From a checkpoint of a small mixture-of-experts model trained on Wikipedia.
Size: width 512, vocabulary 30418, 100M parameters.
Training: a variant of SOAP for the experts, 500M tokens, 3818 steps.
Below are experts of layer 6 (counted from 0) of a mixture-of-experts language model. Rows are named router (the router's row for the expert), gate (a neuron's input weights, with its number), up (a neuron's input weights, with its number) and show model dimensions 384-511. Each number is 500 + 50 x the weight over its row's rms, rounded and kept within 0 to 999. Numbers have three digits each.
Before each expert's rows: "comes after" lists some tokens at least twice as common just before its tokens as in all text. This comes from a sample of Wikipedia text that the model never trained on. Tokens count by the router's weight.

# expert 17
comes after: " of", "'", " in", " with", " for", " to"
router:586452554472428561561490620445545506581422392548506479463509550436451459519466435495520488515429480480507454458448550403436550439395441592506459523580489468433433529606473521397560465542462460442528567472487538525485581514546527435430456458492586498411576474397510483545434561508432625482523432469563500490498552483476452506560516486519546462516599481553490524517449505529519467488554
gate0:484432498606469462490502486493519460498454535494586350517526574499532494545573572521417444518506479501529474456593463534517487555462429527492465464525541498505495560450461523463520498491448558476473508471469488548454543565542410524497499611592486488553486513549538468466501511487505502475419518451547533448548523442588560536609608523399446389608577500480523534502484529465551556470610
up0:486517452496478630584500515487506503602520389531560463440491456467436519449434449474478469503570484517601517436411596539489494468477458478469541553475532452552502589373542532520538570438503560455466513572461505542559489560560509501417452505429523531543577521553460568558555420501481442469448455561532529555477515474524574488481492498427505502492467543516494589461544546546474547538431
gate1:499511574489446538482493442487441524455491501549529543494490518454544518487608586517488518527507587428434547560400557517472560522583499549448490479506382579561424483522507468495533497533524485437595522446511546492553502493564488552496378410472559514471416570507548522493473430527546473565464503423575534575587534499486506483584531531583490549430473465580383522570495505515532453508483
up1:554532523441485488409548511519528510468439427437615540493491504442512493492541356396502528524457478479436510478567488552435463458501544419504532431494454471505493465463617525507462452550462456426453460500575499527461406495603507566553472407484523495429472486526484494504497546585551530547444450492474534482459442521493596611416577478528365441454499420533523447532548498532585451473495
gate2:589531391466425531493557414482522528469433474437496587474510470419610489415565426552453499511519480494509513504556493545509473521374424561490459534539427497491510461463488378438454489431463429551603554414490574471466493565466569468467519505566444449596507592508438532491421589432434557516537495562495637489494514530468490500597466556583555559528456444510473540452484491524499485442489
up2:455507500527522505528474476497521577456506516472413491368498481503556495517414485486489490525503481515489459491544555514532504492468520505552493482526497486487573516523577493455546493433458523492516540551574566521486496588391467505448568460491532543534466403430547544531528553484521493435482572453556507595473446514439508493597545488498467522469473538492393484439445503609419587520577
gate3:537555497572586555480505565454453504403571462495479526562502477521500502568493522469426514527472547573503540564466404427452468487434598397471569422512469660536482585477519456514483481591463541442526424481538615506516479505390485502466508559514575541469489466458519461437404453518433469459492442404494510528510547458611519557512482446547397495523494425565485456535516546607445519426560
up3:460567480546559598598587481531554458564519494523480460586497473458492544507491531392501541415533472535527459401520564449416442467508490454522432557437543469438388614441513533515563489490406544611534590441474458497418475502495590475538499541423448637523485505478504552466370446482468503516512558499530548593523519503455419468528502615452553540490495476542487599509492459517482512586501
gate4:428456502553514572490555499527446422485559451458441526552562509559463574601447565542542461465448543381537403537542518458457484522477543519508503442532609456444517531487440563490424411442521418478466553437549461519486506435445428488438458532459380541549560531540444503431412554505459482484503537499527503547395542596504484570511555561522457414474438550454435548463447469506422520534487
up4:601507538487498512466511555476534613514435548524625422440531519472497517537464553513473483518568352439437534451433488510497515493389519515628490431555507442452491515494589446531510558504570426480433540533457617431435525483479507522472521491452486559582405473465496440486478400543492484444564522506465491544470612482588529462452594504398551455491533513384453418497522549550453408441505
gate5:527521471533525404537488457506569530472501493585489462443599491399531534511528471455539567527422491510422467519491491542526529513451527463483434482557487508490480492543527443519414489441487445526498498432470451518541535515474404541497505517486476537437588529491499575501464541454554451439427536492471521506414588537584489501537546514453494424500523560522458514474538468467418517475528
up5:604551544467540550536486551520527555516484626481453574426546479491463458536534529602380530514602537497458464474540551509449539544519378533457508445428545530521467432499537470457470510530446480580491526509496512473523501444544563518486500592531505402599443451415571473487499476492415571493552533494480524474548569436553552459572443466534515485478487481466484575458472490499468543470517
gate6:547443548519438521496547489475516505498455480475416468510446504541440544518439595487513486526469536440521534533544449500500510575485466489462449516538462592613523489499413543506478486456560504483444364578573407497444487490384613570472442402597498434461511495397495530440472372581425592580467485505534579417520379498611512510478577468501442489522553563601427524474565527541577501393524
up6:469568567510563456529525471489562527514453720581524525516527494436490479510580529509381541574518533470473524521483455450485431544435540513501439508537479422544537488495460546499506353479346466475418606469422528472456435509501479497468424435433520524440569593533572428512537467497521519534516564497522556380423434520588524525524553476493477509455642475541551561444505547573467487443578
gate7:539511544394469471438549513409577457506508447503461504444505526474481529501479571558484448559564446436423427490468529492436531531486464526490474523546562421408464484523459482525490470543412506433444453516467546480461524549439554556495496440568520549472490470509498550550535454502481563512486496499448456465417436445534488528520446466541474442490479576460460556502522459489558595552456
up7:465427524530461500485489329517589509459533573477512592488548403486515473493549495482515512496603493446435488487504496521414471596510504513520588516522519523538537554458494457449509448521421423603578580529424408421513500471558521499495482489468550460532467490546510520527477556518489475461517551468489507510558539488504408509493464425577454517507485517501489519465506520483572560507484

# expert 0
comes after: ",", " was", " it", " he", " It", " which"
router:422523575509473537596424580506608562407490433488427546563507467402563542585512510477494521583534602433553482465489524400453540495567464551485499475565415495508466598548514510564562524517505566464429551473497495524514537515517523414464444507456450448588548464469518523458457568423584505453475590494414509504497471576525488507473488544559520486425383462426496488449521485488474580508471
gate1:521522528467437538555523427551433532553472458440553515495467482533459518491509555530468458476400561495483508535548433519492468586557542541452412413506547485597464507431483580487473531482578439562531496485546481478562408538460534476479474454448520498549443614536361545580445446542513514474453523446413482438357378488564494435485465438511418479456564472512499508563519597500519401507450
up1:490485452641455523465433540481434507511530494440563428476490519471572479565555459552532467453584423529534495528468446494488478491493452444589606525417510454571516492489487452605484435595482551514529537538473608614518589436457459459563507482483524531548521543485567555424529457483568534508581516477474457531437598577455516509520576478458536537486472509436335493469439438525622435503474
gate2:540544449469493493480496489520529405462446378540579441494495541419539496550538502488519524537501540576442434473509458498516516520538533556516643485539463515469492475490530518522427479494483535401500529535432431450505538531460484430484484467495461449542524464486455466497516502459488464430498564545556535470566529553496532483482568557459469504480508532362566480545492555495496526583593
up2:459521566472420532436534517536464532569603550566530582473496485575472494651477435508476622578528497467555592476538530541513485511479498553487508528506583530539505518508572467512504538584544568478502546509407418604435541421467533452440540580478513550459509481534530488583516507540519508502551562575531501549548517546412455452485568465481461537459469466489524495529444463480359550611507
gate3:524527466486557477560563535629522516449554407484540398473468450528468510526467506550414428549448427517477482471413502525440512506502447609420550404514559583428408523473464469502528480541517535462491506440487439500501519563460583525588513481615500457529535550461504414495434422510489544512499469407584441583518520473534431481554552581483523479626584518541524519485495620512510554362483
up3:501569492568442431492571462533456472501475532539450518520427409592475475544604498468485470477460538416484509532430595417520480580484515478541388469517518585451503540514488575501519427426496459532495546520417443419441527440490516439563469516409475533663542495498523515506545448382528434490423457497539427530514432423582592561528497524390534517551451542565468502397488553544490424553508
gate4:486371564579448551408461498415535513539494473484448440486448467453429518581463472523502478540517520482515565474570478423504516519494458534529417533535489439479537532463613459543566481413537505447507547596529520557469431536436521596493539542453528457545529495500555544605466430513472528581550513456486525510550572530620542512371594521512555488545459475524523463498424480544455415495595
up4:452503466499548492561501488431604383454526517422575592464469502516450518422454432554570533381475458528557472568453558462594424456474456465470481540551499515502454451363453540539347459506497451500454512421424489527438570536502582488467558493498532517526421476502495437492429527562519527586546465475480440528554427443559479444554539432564518542491516502592436549474481538555534449509452
gate5:414495484469467561542520587556489436469457511484576512376455512500520482470491489477484461486516575440384438534436416402514533462498524361522503476466456558471495487499411523557538587477440412461492448500420496552551489492480502436481455497485578476477466460437545571481392544486446509531540563466479385526483541476420477567521577446417450586539511510564466613461489455529462409541456
up5:583503582467461472481531514392470491499507491594407454507471480532451430473455448494521477419507523555600435561491510524456455498499388478488413443496514532434431445481449459425514426562558485506462404541509485549483600601519478449423461621493451393430503435503517538563533464632503520503452547406572512504451531557559505563485501531434480487462416475400525493516504473543517505473504
gate6:496438399387491515460437530479540541443515518507437570545369527469494458410535549523494464476541524535534502561586506505411434438421578425491586415491566498438570486603525532494443547477424436489474481498423452507442487542530450504559569532540356502456529553524565504523455446501531460554486426525443437536550539523535458481425477475477515499548555407531554538517496514463456455524531
up6:424464575446587456502444478462530514367440481475518452405518561473550508472541456558458537512444466416513457493502495548435483487477556461503509536435543452540523505544397548585434491451490572483529543462464486464499506465455527546536501495499539583553496486570496513499483470519452489504467488550448460587508484519453537522544517524496517532479417599536565496489466442602541402455557
gate7:434546553455487467546493486433487536558533563497540475567479507513456459494476496543503584485504496395381405556566390478477511469481525501529505441494543511543475523519537608521478526478552531538461530481523462433460548463511454561458499502491526565450533583493491521504520552530417474560535444516376432507529453470501515612511477395441497473489580515499479481500503561524462534526450
up7:531434507581486569373551496566582531468524556496511482479524556447475464490468486493545564465504525527518497478394500505465537513532472442529369498559510543516473593585499450387425405467464552529438459552457430453507544482487548510495569573519527421474536570432464498541532501507509415432573461531582492507568492546562494493502505462500489428491493494474487553551507481587549515601553
gate8:485533471599516508468384438539485568546506486499519606498627464473561513537556535521523471536477509444460484526595491489552521520489456510424487465566547540546490505530555488590506427441508417570464513438519502614517492447480427463464426579473460503422488507575479607397524458596458456579450526495506500505472503424471549580550484410447447530498501566525556512586377540508408540537472
up8:486580432523561487450386518491546491538512486461404571462583514474483468421493569335512524539361476556548503535519482561565614545614458565551511478577507574477463554465536519472503423444543431511468454479542528472568548528412469427517432531514603510565492452492520429514465554505499467542522547447585544624495408513583608543539512522482488539545519563484511546529417534599512460533560

# expert 5
comes after: " a", " the", "-", " an", " and", " of"
router:510540497465494458465535514474473620546499414501485524485565501478473465382449497444466554485450527510564499528446540528485522395484438570503476568423489429510457503483484478490574429527518459423461493452501496534538473534506463622536591495536475471474553426523469488457436522484496429479488387398484525566524522472547530401512554415541540472403445582444503488533472557540580490486504
gate0:612490494492453482454459507461469555464568523473479507521520497485561538599461446430607510430479581539508526551526576508438548434505551432443515414493559498557531420431524542446490472414495434528536488581547520449547503470439432619489518474552580502519537514565561426469472523409483489511459474554471502578577516494484546485473486527468546437511551607537469572630468494553494582406395
up0:494475500485456598546558502499572460513511513477534497493410461453472501482450453490529444550423432546396418501591467496449573531494441496463582455441503533483511526488467550488526515505549492377515410425497461506476483471515431495533477462493435488448508443367509506536606521375433531529445480561522489498497492472402435481440490516509482525482537447494426583545471497462401541457463
gate1:448478565492562492492447465589546541423516545534491421500539491527524486582470485495446407548530475490449554498557504443490523418533558437580449532547555520428378492431518406531582473475493562554508565537448484493535529450498537470481429499505487436464484483629602479512468495521455511480512497400533503529548601569501497397531572522524454496489648519468337489529523489520564437474463
up1:467469531558442492505499487480575576446527492496497493561489505503488516454541486486464540473560546481522511463507536524474580482559517509465579471448479514476442474525525499461541536478575625486485604542409489473540589389436601462493609518545502581557526508557467485453481553469504529580528527494437543398495456505497481525489385412572535589505457590399423523607559550487579475448566
gate2:481502507434503502494492381475405529557451386475545530404465507447479399490474511480552596410581508489495403561457504484446467467486460514521506461442474500463505508519509524535422445523467525519493498529414596519449456419449472485426500474461407509511448578450430517475488505479491451457493479557600514436511424423433521480507517385498543368524447449507466589494469495501554487508528
up2:569514521531550493424562558486421452481549525532455541419527573558508542481477533509511446497418531437484578507542512519408533488537482399526586467474504474513507466535564457518476481415520430476365477557515536466531489569490532553528547496420458550559327513537538493467472529422498468496551440512450462508518516477473514607508533508484506441564463520473497508554528464519477545392540
gate3:436470480445410525407495560503504481492448553509483411519562510449532483494488419480491550422505547520460440426459467505460556545511534537477522550483510590496527550554540439500537522437492496488465393468499462549435450534532564538531516468444631552479482471547503494534483507538502517511539477459568567515493497493475476533443443468523532506533450482426494509562492501497519450405444
up3:543479533420509562536457421436477417499541545600392538481496530546490579542602578524432535488562495608529483438623477522508483448428519387487596459500432437468557461470459489501489358513439470527456450509382440494560448518388500512477524489507421481535494533471490527452518530502529585470521443553499466467455499565480520550509589510435429597510509376485564481494489477485531436511493
gate4:526480505323430533467527515491540586416498567424508524518508471559531575535516460503461520465483513540453497510414494497508518456532471544453542469478426507536572496419557439560554515576436518483449441491573484541533491486456517592548602441502503470553547524548536565580527575468455452542541486475539594463540452554448525456476502586534409515431478580517580469519475519523560474445489
up4:556542546486579556500580439540588642619544547470436537502450426456569629487535537501601446547523619519404533492546500456569511353493503473485479458528454572463476522546503441617443529470506444513454503568506532501512456536477442419566575539529515546508611507551436513480467470504551558520484479590500451538516515554467489548514464423505527549570427494411513508467555499465520538507543
gate5:476423515576515531442501455547508493535394544487476576491494509484497498439507471523531404433482444447491486533490541604474415480508463526446483555396615463542494472548448480554542448478564527541488531463457471472490523530582505464460412459538584500542546480488451448525592445393562550417520468507458439544467522497454511616394497503441482455415475523507429465458550467533529391550484
up5:494474515504476477436476451465525492574440532464500557470433585514546620508587425563481488496479506535568466526440487504556528428558597569471517369470491482491511549471547512512463517517569556552538530445530445446452456485507502551441536574514403487516556532414482547498509524567542486554510491469442499487510488459599474582470467497463514482506466489423507458591511555595491505565488
gate6:398478549554475505493574541440526492448435569515521612531557453473558535436510458458445501445479548504488517429498536398511540530563476492504546519468417563431509368495534433508583539556464456505543579492574501490472469510603473536388538528501480489496403581496555568520429488554569447509442513491450495513543423513497539449440416528505537514533506514553584483501442471559565508454516
up6:404538424501393507436465494473456483511492526514432498494551483490525489495542496520552447588491560524468487489529513467569472554566483472410422602439532499530524484553517571555546458500475499568587488562507505514413448517419486530519545471512470497463548444498527463590567411492494509459362414452499532595473444514594462496465501569528528487496542508421554556491439547468521471515549
gate7:441552471381502549525447491413543505518475486477527557557393511559515477512381512528486425462484497513495476538457476565440487431419455520533532491529546506485500519498441444521520481538447543522451503537551486530446504580450456540497599482557482614493545428449452511606516419564494458458545543451487521496501380585588531497487517555506524479623524625469530548525539440560553561525552
up7:578547472496525486456487468546489498436499566373451514567446576452567477503482557480595568512578568428519467463585548474492553500490538482430478497495519490510486397432455534454513567594429473427571516450497455466519524591460405509530564503499504471472538471477472606487518483572431475538522361449578479575504404475423566480515495507423561452607561436419455504423518505530457384519513